{
  "n_layer": 11,
  "d_model": 256,
  "n_experts": 64,
  "experts_per_token": 2,
  "d_expert": 224,
  "d_shared_expert": 0,
  "activation": "tanh_gelu",
  "moe_layers": [0, 1, 2, 3, 4, 5, 6, 7, 8, 9, 10],
  "router_score": "sigmoid",
  "normalize_top_k": true,
  "routed_scale": 1.41,
  "balance_loss": 0.00463,
  "balance_bias": false,
  "init_std_router": 0.0218,
  "lr_router": 0.000681,
  "vocab_size": 2048,
  "norm": "layernorm",
  "norm_eps": 1e-05,
  "tie_embeddings": true,
  "optimizer": "soap_variant",
  "lr": 0.00414,
  "beta1": 0.95,
  "beta2": 0.98,
  "grad_clip": 1.0,
  "batch_tokens": 131072,
  "seq_len": 256,
  "train_tokens": 455300000,
  "steps": 3474,
  "dataset": "wikipedia_en"
}
Below are experts of layer 4 (counted from 0) of a mixture-of-experts language model. Rows are named router (the router's row for the expert), up (a neuron's input weights, with its number) and show model dimensions 0-255. Each number is 500 + 50 x the weight over its row's rms, rounded and kept within 0 to 999. Numbers have three digits each.
After each expert's rows: a language model's description of what the expert responds to. This comes from a sample of Wikipedia text that the model never trained on.

# expert 61
router:527563528571504437471458488513487477562404440519508541492568505476429434480458453505477485513522454581510467515465473477457519546565458474481494468527478548503601509389405458471523486581569465470522570513444416552540444574506431424476508668418488447480492601465506542518620497533403541528544461397457500515454497553552421534428576522501498402474502533461528509537553443516489351501593376530552535513431506522580510454503467549477488546469608457475534535463480538444578527508456496454485523524443502520567428495463493465554613555445392411526593515503447420496551411402534521592509503512542518433469482549529497513525505561498554449497519506394505517455439470527542481465561523443473529489598495517513564569475482541551512469494517469555525438513552519482425448564573489
up1:526550520395475480536475507488414533586633523538464478487507517540439438655506501441468511502512465496577464592491440462446571562515494530501439438425506468582480426542561482504487563444460430414470436535522458538381498507440546473570626528532603451530555605429437542459510442440440465436439446449479514444555497563402387460530583594487498515485471488573515481456535489557492555526566494485476588547440431532549528535543445415527474364573506500517578559473572561414461501479496517506553559504533490487537594560489584537463444547465463501522562505465504518536452527530550478508437498455530455512409451465493545520475493480442467455413525502432602527470425453480508486506464520511556503517557497501482511490542521539566496493449454466509510517482366530508476395480535522
up2:497450582481345505529418494532472473497518492528555439513437564528553426517465509538487496504481571565455499571553525437462461519587513528511484487503494584407536454512432508499525403522542518530496554576558468557415517508560492494401568618494340428512538534517519473478443408488502487514426422494578517466503438467515545497484432508381465516508462458428553517600478423579579476508535468501395438438548550561481551410529412479563520578525457590520480469475498540527549440461509557494458550478409490444504511538489555501465498525430538483486438447579558487459510489410479563551526491510588496424498518512438598585582492509579557501523453500496475436452514490496576414458494597502434589472453527492445539529489562569544508393504531511522534460452520562505529554527567451
up3:458530523521404655457490480538566506604526457431509461445491431434546539502561443477430505516499574554467530635525561505528483496474528550465476506488458533563480477482496546446502438517497508520460483593418497534500568441562439601413491486483519484559526524452579497446434366466478430559470464545453510468608483382489567604424539453464529549456469533449500502485464514441601561577534451501515541424494541469468372545527469517459492449507390487463458564521517587499558437554484534583483468429494544453594507559537522566491477493537578611451526436550456534501444468494517492573471464518575497515535501502507509421511510538447443552491436415545496486537513470412361482496443483494463473427480451487439469448477465517516514513516517501545564570566488447571599504430500457
up4:517464454436540565487496513528421519533499461513509585531617479420580541465487531530471440508463492516434499554438459447397512511452474549460431511471430545463541525514476413457521506494481537451377469490360525408490466551504540468584554485535565529444494497519502600554491536538491551525484472473430470447481537530555620487496400522550428443555500508509458522571519452461539461503537474565452493560494461496569510639503453450494446500518438508543486455492486523424542500468447399521543517472470552482466543505427459446565482562621574444491500484483613481512604541514451426587525514457466559579453461395459446513571498544428600578519483479494501535420534567468487585424457498512554533450496479519421558520490449494547487513469527459526602465506623426534451507507518638
up5:594536446498421517513467410515477513542551583508509486484563551398525433414591513554437538443566446563480507448491467463575433462433417511566367572523401568417509438492531471524531499428614528457510545458462390477450386485517510570462547524511435519498440460485522572507540537454516428394455497470540462575475424492516499500492493421604480509482554463581418501518515510537509461560568426489537457548486471498537550447493568514580518453541509617532525454509510565517542476518522450614413489470432386452500508520451498542617547547510537541507454502497515537443455506542490479568458545497476472441516498460467429498539473526616538461490435546470517454487427478484493499507437458384415520453527408508554572468472495537525421587452477509476551504506538551483455498536524402
up6:549520511478481507523349595388552463519511453493518484495476482504506580464525491546557495554446428492509536562441540496488459504527422554346481492479490519538495554501555482459450488543486520526456519492574542465411472587460439569477549586485480450469563491465460467542536542420462521484447554517487530463463474566469475453483484539409568492408522527445493439463433467451606506641561429531515508491472534463510392481537409520507473594460504541498464481512516441434526536511455632449592499545662521530409510424512477490555562503516548433468498474515520455471487479485546463468523440593520505479380560488573375568561410462445478549600527524484530513588490493470477550467535423512482486537475484531470571454533418474447520543512594553445509497463570503511400505433479530
up7:465470509460545466568491429504550486479535437478501604507565565435564462548430582544452438530637498612525491373428510517530523445499530525544571505444555423538458592501577501552473536559466448521509545444567494484531552508481486480514545497519381515381450463527526539550583559638527506484530545454492514494401529596448465479477494473584575483540532471509532516504473581436464518457493555485503457450463479498521518534485510664564505465479546389607501552578455558537532536478413580459474485611479494536494484480504599507523540427456544467448524457505530490476580481461507427524460490547462429592451534464569451460591460441433480460412516467418378558478521513510527472547501440475490525453557461455523476508491510526484558376518487475438504513528474424534475486473514506
up8:460442500456456533697471538504529511441481520500537517466447535469448448599522458502477585476512562451539445457409440512546494483553594507423572494513480495600505506485590451507462502566425468576573542515524520532503498557492404514549564496504537559531526408500552479452485584507509498552598457529555464454438556518550527376496478459537531483467546430521490438458584484572446561548524444547485556382455516566480497462433559450545482546538569504524512414520532521517524622471563542508576589529435469591500506519392485423520525508456418432490447496370464505535509477463437434550566478446469455502444505450524563487487442487473490474477422471504488506477480516606441539560513466440480460548421488535573479592527440439462499459487449542466466462493498572396552529406522489
It responds to: Year numbers or their last two digits, as in 2014 and 19-85, plus nouns like season, film, States in career histories.

# expert 7
router:510508546506587511517480526526462571489434481527509488446565488495447447573452436522580506496544517515461639417404459470528535455573471536496510489519497577533528532555490520516482531450533502509492502443482481581530459477533472452488480535485455468448537571455541482488437513516473534536543475513372507550486416533555513528477516506476459641426490503431508518531546447463437376488465423383536499488440541528548526563556456541547538454599483544436440550508539515543379539483490512518489559528495451477598506598589539443511488491538500438598505496414534551525418424479439535495544464513583429605448544447451550485553568535480531545495558481578532446549463513628443435418531459355454441456450398493490484546474513429472539474526525536414547472461415447458375482512544505
up1:486517634575458492426499550436458518508476532534527389525582508566521524609493565409515430523405461400433569451488520613476527497509511559514492479493477547536543544573490521570415511492474516482440477506518481437474453457505458469573483472557450522458533475558472531576511558590499428439515577511425493435455409536411384600490459542451447464374518535449422521526469528538474438537537549474538448457513572441528468453563541491529460563527476455482522579550527487400561486600511493468507473444473510579511500505486546500471457517500429467588448518453531446530510410500496405512514528602484597508545463536512420553540463496506432455564433480552389455584470537467567503504501499451486465497584524521453554470467538570498473610518531529418507464500607546512544422535557528
up2:425467536510529514489509527478526560437586480471516536495626508539467472489389522555517512429574526480548632433432528525470540447536470353457411542440466552528497498454483481494517492465527462422484443497472430505562563509483486553556545423512532639505502523413473558469578507418518524627442465452548521552533509615515547465503476511503537460495512456515571577655506531434414495557486423548535500428513510569568400527498472517601566551457537475535470448466546433492535528417503448485496472456579538582496507379539533474593470502514481450578482486513470587540535562444443479467470578494493522498481466555495548475492449595490511485452517476518483514642484510510519497572560488480460530543533477524524426555491465464544530445395459503434439454454532450522561514434423460
up3:519516494557558563516545500550567436455439481468599449527580477421519436531527426517458387509493518535526464481479423503468494439476572544485450502478471571485499483522530528509409472435517452503406440457398432515512481489548550506504477480596476523467494503549505489498565503443643354509543495464481517490500518492467421470486564415537464497455552539578510484515475489532476551527512437534454575567513510518442415592545467518426367531532496449514613546541590590588501430560480563531441518491594526428573462555468433469440588471581438427448482561495499499551577535493451506466626410531508517536495459455495542529504432564531530551479553525500524510452465471422422465521462496367571465493575509492464487443513513560523526491481517558371591455498538443462458453446494481
up4:514518483471445489515530562480515514528461437540487529468465433463515502529566606570403489444585526551524498429436421427422394598503356409478457483544468551447474522449526504402442489418521449482473468551425490505535551472500529486511427485444535561513528481453615510539425506444462560500550381474472498489548458442502473618523500547571517531538460510460502520531503500417452485504460456543425493469594557519519412556511539493491508529547675508517552431507487522493490469413558523553441504538528511443537476540571542447541544477494480501580599478436533516516505547481386499496485450531585471546546422484550509475430479498551466471566451576484477596486530506547494472498469451486662516553538477573491537511525501479443488421520360432398527479510513518481424559471491437
up5:504528612468587504471410563573530530505511497539489489383547492529499517503516419519484506451400485555523539499451519454486499500471535471572565451495446430585421507478520575446476543507453457497457493376456557483539458426600534572458475412464397532518555466514448463455430446428534438552462498470474559404477456558468498520457564525480500510456554498492539522532550514564563498491360427527494542407531534558535537389449483430472553576492480435472538455518527482489416473587557489444489536436510523492485385508394445468444399551481520514499503493457443478550375503475487509421557516492480503506557458432486528493506541482495508470518520539500502500491411523576517489550523558498539560553553434431577530536629464604573580559492592542520434465530451461502443568485597574
up6:478443507471492473616525492454519478479490507493441390479533555618554434546463510547503462433453454518478545532448468465539508473405449558493479469573496665510543531427464578555490527525427512550459425516579522558410413431470509442495553512557556442482450516483581490599575493542392474563507501460498582615550497462477426592600426481527548487518495472507617600440495511443456424526461445466456558510474438442518550476493503467495558548488445514472537466475506488508494475588433518521548485593458478481537439404531449610551500420475475519500585539524406489443590529491531476552508463454490538402553579460606523512515582550472530478573449555533516560546471483481397454485435464525435450495471420446483473491500460483444457518553495512522465498578491461470540439484489456
up7:508478474508570541537519411411557543525487538522491487449529483576558500438568563549476588440460525437464453512529575579558523569466466539516442556533488559567531516505511552501456496556488522526527438476427534502464519458507476537573496441494491390479512465479500446402489498549513427474570448555500415558551534604438477452485415404548466475448586537502489486490543608499528481562416530419482593567450459599445520492483493486408539523556467590475478532579551545503436436458431439501384524543496503394497459394461397527512542471401410478454546544386619485511515481533562494524529450477457544546539586454514549515514498546517487509526526534540606479486434437546442446444501513567470543450497507538499565540539412534422437536552506566496487527487499531379464506533415526
up8:534499560492572527504486452468457541511508591442583502441459554493495579494512535551525552457421569518504411506422476494415463472465467520518475470581501563541606504541471522453454570436498487560427615422516467484522492454518453480492519480501429560503526449530582441456488509539482570484506527543470441526545555509451429461530463512509567528461520546494549482500485543504452479466397480470563485429430498575491567492481514496517516563492459513441460515495552364500473600422542531534394589445494433432485491519403569543572462515472473531480484548487516433472418592439533461464531532475506500478475537466537503523610403561537439521479378473518449520524506554540476423536492510585440548393508525451536519519556490519344535590473467453453584517444639475577373399473521541
It responds to: Hyphen bullets and table pipes at the start of lines in lists and tables, plus hyphens joining compounds like poverty-stricken, best-seller.

# expert 2
router:403494592475515479413432559458449568524465509569451581466594514467560436511539494513500471417365522495424427440347499426387514512527485635526487518459431576552538435496432494513567463449517476448484467479560498496545447445551491509513483480431527492483522489525578541537487484538537606555539437460531472475461349528501480512467598364472463465432523581484545503639488478487508431483597484517552506567447451464476466493548471535505513478542478573441518556461497548539495464560430580497498536557469479528491517544561518451502600553525477486483506500500451454492444442523509441463421483435627500544509520465519528489521515486453538536552432526477551508537523495543438519427509466496438444524548489534607493609536490449540537529543587526528504502472456506584488514425620470
up0:482473519561539508422514446372477508530496559546545440529603531489575506394401529496505518516455494547490535548565479439463528475521443604512515520446456573563496505455521424480547471480536471531471447482516512551492476445437456478465516500518441447466523433488525485443483414630562561477588495443502488497443460521462533496462606402485481509461546470511548554534557581493551518563512480592439495590474514435604404545479421650549482494521584592451426532413453422463506573566439538560621523490423461559546528583515562513528443496435520456417476546527551450482579427447434428510500452518440562522520564504555478504507620463465511533500457546402430502506523474596544534488505445487529523536513458567507528493503513431505513564513496525486557543541520483458477446415444420
up1:460480474544515578390472482550466497460464472511438445477546529482474431515532569511493452511492492418488519501451586569442421531507504477551445419448565508557537484455406440486571612455465479539475568405480460433563546543464450515548492482455499500516525566596544511457409580461429472457492473506501467452489418531426505531453435378427578395447418534539533489532580585346455519529453517517454598456529409520559471537475415474516505505523551601453579462512519508535540473496448445437521583542527493528538443554532482506506556515550509492531460508515510575411516494500377467434492448492522532447504555467537461499621521510451535469467398561533434550489472498558455508541462438471502467482482357597518542521495445592471510495425484440497503510446447438493490588465551553
up2:409545482550416529551379515502486552515519522413478526431510532521432484541553501578522482451459532483462497472414505434517536508470452502439504478597404566467483466462502546444531424460480499510523553604468528508543376466662453469478569561433524478456517539557503473570452510526470458540476463445536527532491569476505516497594511435501390407440541558529501581553505477524469551486553432484500492545420493512565520528475507503523431525486548536458466531412503542578601488526479483548464515548464454481427522462557459422432583479548481556467490515557444474450410391511515454492430471509477548507517482578550525466461518471531454612513565448446416523419506503490551420517464495532494450470502456373593384536493527524505390458460543459549592551456504586453591413503505564
up3:572452567538482563492426488466450500515487479493484466509447467448482426463542554482466438506479463521467541505496464439498422473477416435545434457560481517523526500483479532386478523554530514476499436506511576500421525423454565556466417494432523524453484530549469582500454553452445433532552483512454539491545488608481512494449492319534477476516518462577440479551564488483378520423567490523449474594508512563514525396515547464515542470558494584511553434487497512521571526566454535545484548477563576445503516486568509452497568595526496471493488471468522516488445376499577394528560546367545546523492483480531491454533530389432460471535462471414493567418470552518495534477448537594376538456522471480446510498422438507487552557443488521448598571402561538385553598537540520
up4:417448528488409554497508447538453523574407538551467493503485581505413511510455525492478531573418489552510649493479527479393588536563445538439491518533518535572540503496506522578569462514503477446599479522551585435416522517508471502516425522496464535462529582533408495461478482538475508457523427473510603574482398463526606474487487515458507473517512513473540558511532496487584570560412483451441579538481534566456491385484465467493500517536511546409356589548505539478536451465535529634456590475507512476496514560577488534473546558564496474589485514459535427546505519482457458419498583501551464480495549399614537512459455499506408524554480472494525462533464563548467542502484473462489500509520575361455448516444512448516472527543348568532471487462480549471561529471536551
up5:478444507495637550449464514529430588583495489506510485569500457497486503532512496491494502513545474476553527505398397433474572523510455503527481436499466475589551449586492482405498476415552380460513465414478523550510454512446438484510483598502434507520605621458439502453462507559458552446436478537471456414499440530588513453403482474479359393483496438532424516523526501527531459452472541446419557525474422479389512521580450512529510513555446604538609546437465526560552505504417448501493446501578547470438478398427529412503498452508566561447461535582508497463473505544491471478474495511516611466529566543470505508485511474456554502453392499523448549514480504512556486517459536457402517572528506486534507516566572472567466643552531484493556533499469555470500519500402483
up6:516463519420543506468457366524456463565542428566487511455471454448563506444474554568495533504507520518471492456535498521410518574530483448635523505512421519536508439574509448540499425611564437588512441568382563535490482413436473443566528476466519506507444495492477565456466482507535603580520447380462458528511475510402464460492485463488538571469555586439594486468528517441513484407453518450484442561484492407540525491543465595468515481445581576499402470476493443454507558524430655568502551543548507451497501521560534456523472483518463449418514464514511409457398525458551396534563539470423552482418500481428494526494483558480490423641451534514458560515547543565567541532531507528460497573512494532485544451517524478487509482535496479475455506518431522461536477392452447
up7:478559618544509508510473456503537465559496442483512451517610434481467478454557476494444494447442488388498483580563542512438508541563455521535574376573503517492489449450554400472473410562507495553457413450459550541518420427550519548533437488463483452522481455534563414554497498559558606468618468476555429505497401454514560496482463455505471482454508485513592518545527502541496519537544533528472460482576563552445490559504506533482430431525463544476496519403570533480530523470568466436563519474461554466483428467474509507457445509546587446543510463558503417541445480566552495533521527518543438530548386541514403425475479548357547487555502552438526465488476478517446544447494456436484626377544463516550520504525425441569568541486488597535558420581418430516521475549540480
It responds to: Word-internal pieces with p, b or g inside words and names, such as the op in Population, ap in disappointing, and up.

# expert 21
router:508483529463503476476485685415500514445504478550507614469507571530440441492478517575513414498589421463449536370432431475396490409563446499446404508539469533568554539564492548453493529526514449487550570488458451536506474507571555439546454469500485502439599564473588458555514465483442531611533486435502531503509508501527506538451461486473554552471526559468567534512575533528519515460515497428501539502507516575487639419480454508457383445563459458463408499477481469539608492526454449518471532509409522522475500497584479533525522507480507449499516510497524477472488474547506457613405520517572518518446507482535480569472547479467528522453547457552579472554446425502516441474581506475440516397505444467568467647500493443558608440541493530451550441423533520439498445593477477
up1:415477563449499433446452488585448456482499501449521489498523507468659490432552509361509475525442512491563345489483513479484559466595419539532497588509466426534564454502420494612488505499478391516445477492519516531509548541507484579462574485685498499484501431511503590500549407598577428463428493515549517522516522520478527535525443505488425581463507516508526506456467559548362455493471498524545519470494535516440444515515529510551505521443435535491584507508420507524406471476508466453469549467588552472529451402594437479438464529487469452534573497507465447557566463482456554516523405536522461552582528436493389458485470588543549444452467470520463564518474583535483556475492488459501477563526432550481455499580531546511530447501485453464484432453550570493566487484549423
up2:462531585535575430480505430457486499526488424517484552461503484516512558488605488622544469425487447557543483443541462505606470485428440458441470463519534466491472488508495509436509398560576584459472480614491444446469460602592521492588440508535489491591420486539518444507503459494523492498490439508528476439474457516439518533556440619517585459489516624501563529526564509587538557509423495443441531499510392579460494510561440408489458506489545606459525504440485538449484493502518424460460530403434493491569554508528535531524475573589442451481516523565442640507510499600527530557501455520456537510446461531508524477534379488478497558487484390514416490438463510427592496409448497480415546504451458477571459505521527496496485562591504485583516476506516465520415587481448536
up3:493501515462483563487468493377550507511598510519461491525476521475520504483464461543511474605448533522511479603500521534451478421527561491497558501464467567527554496614434545515564496508532490581561596517584437480501536473471515590572449489477495483422490576571612528514432528518423506390441515449492524493561461459497533501481577550462473432393517558465509532501467597463463524505519544584580475515443465397643560386462551542508562487547447527489502511577549520494604486463570513499552517531519476470470466464503547484555595510394481463465521432471412511444423482483544484438385500555508472567569471485516507471470481379517398453532494469456375509453521394562552410468456533457431482458534509440424464511452465484490486515451431491446435390477568503522507488481544483
up4:524486494454497427496489411538588497441552507380482435547583557388546508469455529505536479509534516545490507561536459480467571507543531528618408517427532575463484472538442553484670514424550460518485469568488457435498511483541356574465509495597535625466499459506450534555396492558469544494527422510474474444575510471597456498471476381461538605551495537520387517503509525419506548518474453467520441501585520544504517441535446482459559505531406491540535382435481456471474498441522512521510419427539405479563474483425549574437544555486465413538490451437535537569497518481448470501473479555476537559520544520433544496460481538531466553445473497519514478487568457459510553513427533564444466447446485520523519484528410406475444524491460467511514412494551446545484423479405518
up5:440511419546502484442521442384505378492561513561558471470565465500473551558578467472539541499502456349514529436438455476470487530463432440521514441538516541414578586496463502539535623535506513599449466568475551474519496533465469538577442440497466446548515497371577543518478506540419502471549513589521502555515439476508513521594531472544557438508534478474517485516503368509510537503510444435574440443522416503556522478415463488545435528509407523488550570469506491442525469500611579439429473539489521538583477439560506468542483510419411459481513498525482406418460480482461503532497543524513523586505485563587507524416592471519507537495548374526454500450512413547569469505583453482478497562458565454478477477465569485461518507579587492396467536492466478505599520482511413
up6:590499485567525542539409417564538461574494494431574466543455405517463521474529593488486491476557512541564488521482517467450544495559525532654494541529488487557516459501447440450426478430570478484425444550425486506427467466488514606480542448423459340563527543556498471555577458595588509526492588507456567508514454436472552518481568472506449531434548533531532567481523450491509530490525488455477556500483485525415568385569493428466491478429503485473537517604578531499483496363474505547490490589496492586586409588441488434525496543564551517573482515537482563482572420597478563511539509566507501522479499473508481454468481560511491459520527520532443453476430485643421455511443600432514509559473442419523564445551508471501526497476502468520576499462458503490478513484523610
up7:504507425555489577528466524533490389459626479515422490558487516439452481599429461524493472508508455555563535564499495538502464422515441520517472392480518484482451525515512451474502519466607508490467519520392496438416481496465458577502512473533550535498551523408483536523488554435434522517564495488537438539545560484475489417506432496539566492482493550451537444493477515456579540624527452528445556428499445559502494556489508493442404468414413577530466457588479540493467557485519510442436557429520513593603517472565665544535486501574481468499595585500538518459525504494443522528499500468446463443477539488564521510485498451554604516491524528468436516565462497527416493570457527516496569453487507588456410487380453481484520400532477524499517427480441319428505586412490495
up8:503448518506419427478499439414485479461473508543457528531488558484490556558375466420507496468405433515505500463480495534564456543399403523498532508505449442428583534541448471557501482479472493538416626519522505485412530511460519413554535497531479444447536593393475604505503449586420507500498450538560481515506495462462442602561437509528555521561450483561520505603503448499552482417455438436503508613482498474480518547469566555580509492598449440434509507473458568528492529487578516509628466358539477508518448425500507423432427467483546460467505529480451506453518612425524453441520578374385403452546495514453467564475495520509505540573494572512522526522502449443464452505570505523460501441483505521454476525520530481568492501443515558513519536475410459513498497513610416
It responds to: Bare space tokens before a following word in running prose, and word-initial prefix pieces like re, con, pre, inter, as in re-designed.

# expert 23
router:389570532516559494486461555417525551525527568513436506433515586490441442540467386518540426503486433595519580474440459440519502452524547513475471481412476552531585535470489479510560487500575453509549596490480476352503486538551483463494424506445438486509540463486538525543560490515448513570539454478490510495552523546494488557485504403489478508425446506420510506517517436597505480531533504415565519536450403486564522407541536558504436479542460471467478554569468527465449436484441534551489559526502354533491463579477590405503511518416416481494593466486439426547441464454485444514506475472518412577498476481573505565558442553499510544507422491461530561588433453506502524435516498449477491448546427463560516533519488513565590573593513528511589504443496447649420473608512469
up1:459453463500601564466474490567463636595588374455499557527471438492428510579453559452518537490434448477449450457464440491633446575497521526542542534490557502505504536588475470504495509461488424563435555537600546537639427572540543561526435551497564528487417558482520500466530569510535517460473518503496599457512546461551539530555492546475502600431474501441456544525504510566462457490469446527485539518422506573587535522533558539555505433508474469548472449457443541453379379410423600488481452521460528515574504593481532508495470546537507479458530485509562418482518560409508447492520462507622467579466541560537502466463606427464503512486482502523508490513504483583528509480510549463440501429618512482450471477536460547555458524536431462523514457480424539480489505538428418
up2:390524540478558501511457447478512558453519475436510469392540491497554600475483584520610395562511490548472456508489506452542433500526549515532545505527535452487505483501514507492597456509496611525550556435439522415514437356497526518448405450561414443386552511582508512529524348409455544527528432542447498511532538488486542489527524453555495598464454450438551501556535417510516527469604500569528533489365420504473567486474542551481453473513411536562434638536446521457387521546464511538476499555519548575532558523467611495468494529507479469495524534451564540463483429529514567470468594421565464431407520537561482485471471499479436546504444496542520494566430460425504444487433529464514588506534548579475481515493521454522500546493485563477492444519529444564458531511549503
up3:493456541556469465492525516484465421492555570439477414484421566474419511476535471509480393521488506477492580537532506408505465524532537526409430513438645604515500421432559574464457493487569584604481563547531512423495513502530516472469513524428482460482549520539452514547547493481442498598478567513485457476585511444627466498448504535500529543510570570425452508433552562469481479464554479463469504597526457543415531535475556513476379536557561575458477532573435495466365425434531529421519424394441462404518574504447568451516496607496510419521453413521411496448481476503512463519527523516498533505497609563480464526446556416510499511554504493511487544558543452517476576438518449534507493568490455371546484398470489518543567505443496453549507517565486474477453560505478471
up4:483530540579515443543481410475505535606452486487551449532613560515402517529507496558388532516513543512502529516481513538521377445490526588490348413402470526549486512539509512454527493537481552560542456500465447389518525457497448545428596521498443512548510441375428575504505582451498442595482531423518553534518576517528481559523435474480514494519493461583474443503522495439563495496540492483554569455474401476471524416565516428501487497550522489478480510458443509492389505484526499479482423516514583532486474541459520581487475486549515427465410552468499520491521480550519497415490503467484506482520500644551434599559466550463457591511491670484529543520384468494416457484432428498506566457494489556438480516586467478552492471480605479574509500434601478482488519468444482
up5:471491497430581578426533524588564592524514489570508515390569518473494567611490547488526514438376491491551550481428563522590594477527492493457515550478512422439445462514521451407549362534480505495492393513458507471478498492513447465619427472474458497519529532504485557589560596529497549551537404519510560458445470507543508553511516496478566573473467505445488505469460598506518545417517468469521434482551473519477527500461497426468448484478486500486519576502529514545457475481507456518519479512476466515485533430520411430551430473564377519540578518510405527515545479488529440450551481499526400500466394549453491526523488500533497483539411509446570493440454431514529535424556549521467484525469405496541480452454379571521656525540525534514524563473562517604635514409497536
up6:428528503452445546493455546467611533592614575510482531439448582437479510415451464376510522626512473531510444412500508497482435544482515558459540472446423491437513429491441517484450471496486464534572538540526486528484536520527417545449469497562515461478593515444497602531560493516468381558522512460541523454457468476521487411504412464540505658463475471476559553465568433545481451478491525505601568405426505479431520489555507469493545466513497573485433518531541441521438466465455476537569505487503449538495467519465467429428473361473490504519511581543529495341496499595436528563482472579586561437550471488456532493503511496539515499544512500485536449508487548462438568574582515485488578454502545545558529513557496480528570566602536434505402550505531509569477421573536475
up7:462554604527507662496443479553532527529551539451481422473465479531499477473519521488482479384526431500550448519529485533499512613490486492430568451460471402507591489512518453489480561530454539464457549467568455555545485497556531413508482390522450521488546514479365615467412527492510558652389414496450564594506505525499525564544461495457540500466498547481527479543571544440470518493472504469489456467519511536506493504544464548553554488590418619569471512448441572469523507516462518483500461405428543564533472537534561489476483534515543450425473483495440599410565461467491556543462510470436408546452378469554487530427474539551504490506532434498553501575493558532493456485477523480464416546526582455491634463480581556507526556570521426522581485516516458581493464463463548
up8:463566533492454552368537493572476425414463478487526477382419523619517563542519470507457598500471399555505549452582562458462521468451461491500515537509548559560513472567560499490493525482494523544565481480499481494524522547452417477518432472475472539454523464445471542471519468617543577549567442475511504426443462478488408464401438535503470539474488613474513473501515512518405539681488554486475433487516591581428541485490530475567508525576497594547574442534532515542502498522498497475467529523495520616485528589557567519461453517563502456494448468489412482485515517471542485505459446400543580515612515413436540481469545450540482412457484526525471544424459556504463501511503425471444517522573500511427557427521554623517487492505516394394539485489434446539447473557521440
It responds to: Pieces like c, cc, oc inside words such as society and location, plus year starts like 19, 13 and 14 in dates and tables.

# expert 46
router:428492525538568452465433468488470515536519542463500475432511501422494469582490425612479496510425489478467528501494492421465522511529485548464481444422425510588531482441505587536613436592534479471473524447546551501558492604464445407516466485448433473495575503441544545600605498505469616536547489532525521520489412600533470597506480516521420550493549490477522579559531451523448434514526461400558571462491432530384547483527489595453452408556520570493407532547444563427558472513510475537499497489437558531616472503478552457386602530464449487478561512486473496522405437484511463469518553472549528596570495529476531514480554572523534470479603449495548510581424496581496457488541580434474502455524487475524499605502507516502453446504456435468523487522378474513508429575455487
up1:543474539565536523389552491450541562526484443539482394419440572427467544435539519493499521481488661556535548430440556473467513496476495507508368500439479549520524533540483512513509484544508470554395515508461384492536435430482477449534454528490493559507550571506554517448585484476547526468613406576529494536502460480512390544539476479511404520472460544476482486452502528531437471585644493486524526526586502425510469466522592495551509454550502495493490576441455560422470501488601536512441469495517544482512549536532502537522446449474398519444434452616498534501533520507539501584565451520474588568522508515428526464491439608574498484508481487411472562543406476495422480540381550466538528526525515498599423555544525510432474564485522430470536589538398531500585495526497478
up2:467521581482466486491433526533513485424571512513547433503619562482542495432518501608491448583548559475459462530583522490495498466422393620483480476504515578497498551445479496405503495541509550569557522519438479484563530613488461487468428513460460478586476523493444514469570454431421524495529468516575497509507455579548457614555549457500455577520396494525500499479601458501470514511505456498493530461446447585414527483566488540411509526462462522508464419444499534585506476525468313505524503398458580529477545565481520535448571509474529528521542569548518420481411511529465462511570497510441571557485445505496472569482421513509578523530625466542507515555501551556520524572402379538543534479425469449475576508542534589563475436544452491497404511538445493522446502489492428
up3:420565508546470531531493448465522499534499524583502460474491576486455435476441485620544414498477590583492445448508504489467484456464476492468488469484520492586507520506481567486553478520535580571488576481524428525568540492429451549451447508414528378453479408421479548599536562496405580491498466483484527467535481515612470544487445460549434549455465496530395517531457531456504459422458468506417503495474413598467451535497485571558450490466551564470485444488445492574473463639536496513512567481599637521480414487488516444416522538532469455399482458539501512435490508429582535502542563525469459469541567581454508564424416575481484521580544472509496447453563455566449464546485518502577483462476444489391458601483493504451423511550527532492581511603504468453512469573507581
up4:474483506597463437576579526558614502549505555481539544499569440481462588516492508482452532526481487443463470525505479469568534546469511404517456434520524569367502484491543532497377558526520457524453468522447473531499479526544398449472517569548514505481486560487550497519526494474493643598553545501462536548477525542455379467457601489556534468420495559538548431474478480494500491525602542498489507541417481498550498507522468506460506552551456529540452447497490546520478399493526622570518504370492508534491496548521581462607514515516556559499709553466602514460517525462443470514516472383448507521546481477570427522511576510515532475519545511434438543522388468488414496499602502536463449515567530566488526544478509444532463536536522412487582454441489442501394514493475432
up5:395456505573498456457472515454511483563545449496557480474531461517440563506510578654473429496459506495464527445525510436559485419497444495457506483477427590397472449481521431494495577682472564591577525548515496560521552557470412493400524523532515551513469521487535580482468501461514493595504540470555507543496505526500522554487531444489466388490487573459534553466491530528491486486460465562490415455504564548529488531525470510469580470456451560518492501471462440508457435533431421530533456524455559543568511484450566467521410547448492523533548464530466530480423479433553531603573580477469519521546588548515525436571551502491554443480479506524642483570562541398388517462529529633533423526379486553458513507583569539552502508497536523559575401536511529561456466518498514
up6:501526506659481575530483521497459581539533456583541496615474549464490481446541495527498506514488530403578558487416469537469585529383474517545510506511432566566487521527488490483518526526456487469522441454513502490553597525452465492557404498447506508578527484507496468417589560452549524484510485507492435514461487403533415514455436431494519493460515516506521432517422457486486554518492573447477460519575455491531567456522508508498442423545468534538495607564464532470513488493390511493534511504593425531553451441611588454467471431465501515476552496553456518608394460485483445496582530493556593516543589527469434429566450547452538491502528442435500433497472516524441490500495551462406508450566673436530572476506514568479603469457528507473562481476600467378480445500507405
up7:454504423549547525480458526506485562515507421483467508452444496494432561510558502500492491495498472543576476525609447435477503487518449475509437526457478544491473464493467511560398440550458404480384552522502439547509531555475494528477433503493503513578504387519494597516534422547527533508521460537580438535495485441571512578523579443435509537434500583496472486515457593510484508521461577563472472534491470414424580494465600524480494453518538571425477470501546540522586536586545463422448487402519526498446457512488564451530527507533525498437432506463651483525371503508525460513479492464511457562596527519492541443471599468457448420416542488498449545527517538582519490454460522513467530398383428514343528457487542354504465513509521587499389478572533406494488467472574523
up8:507534421537493486549385547556505509587594560476511466430415502433508543507401571545492495554519459430511456533565554553579488502455519450442511468446523484519417492616480569461456426500458504507504577564484617587509520550526463474486480565544521500524471463453529438488484511449480508562467515478518395545507502519515525500476533507476483470447470483371534496538459480487450457530613505442565507484437555448450494577541534441483495456455496565519579570554506486407602523549579566504432547569421546547535475489512549500557522545496571524605430449337527452549515514448491413486468579512485466543454512531509540350585411491520504463439594519430412458456526518497444460479479475509495527524405480477466545519469462453541517484484587472442525476504543567522498526468654448
It responds to: Opening quotes, colons, slashes, apostrophes and brackets, plus capitals inside acronyms, such as "Two, km/h, 2013/2014, 48'.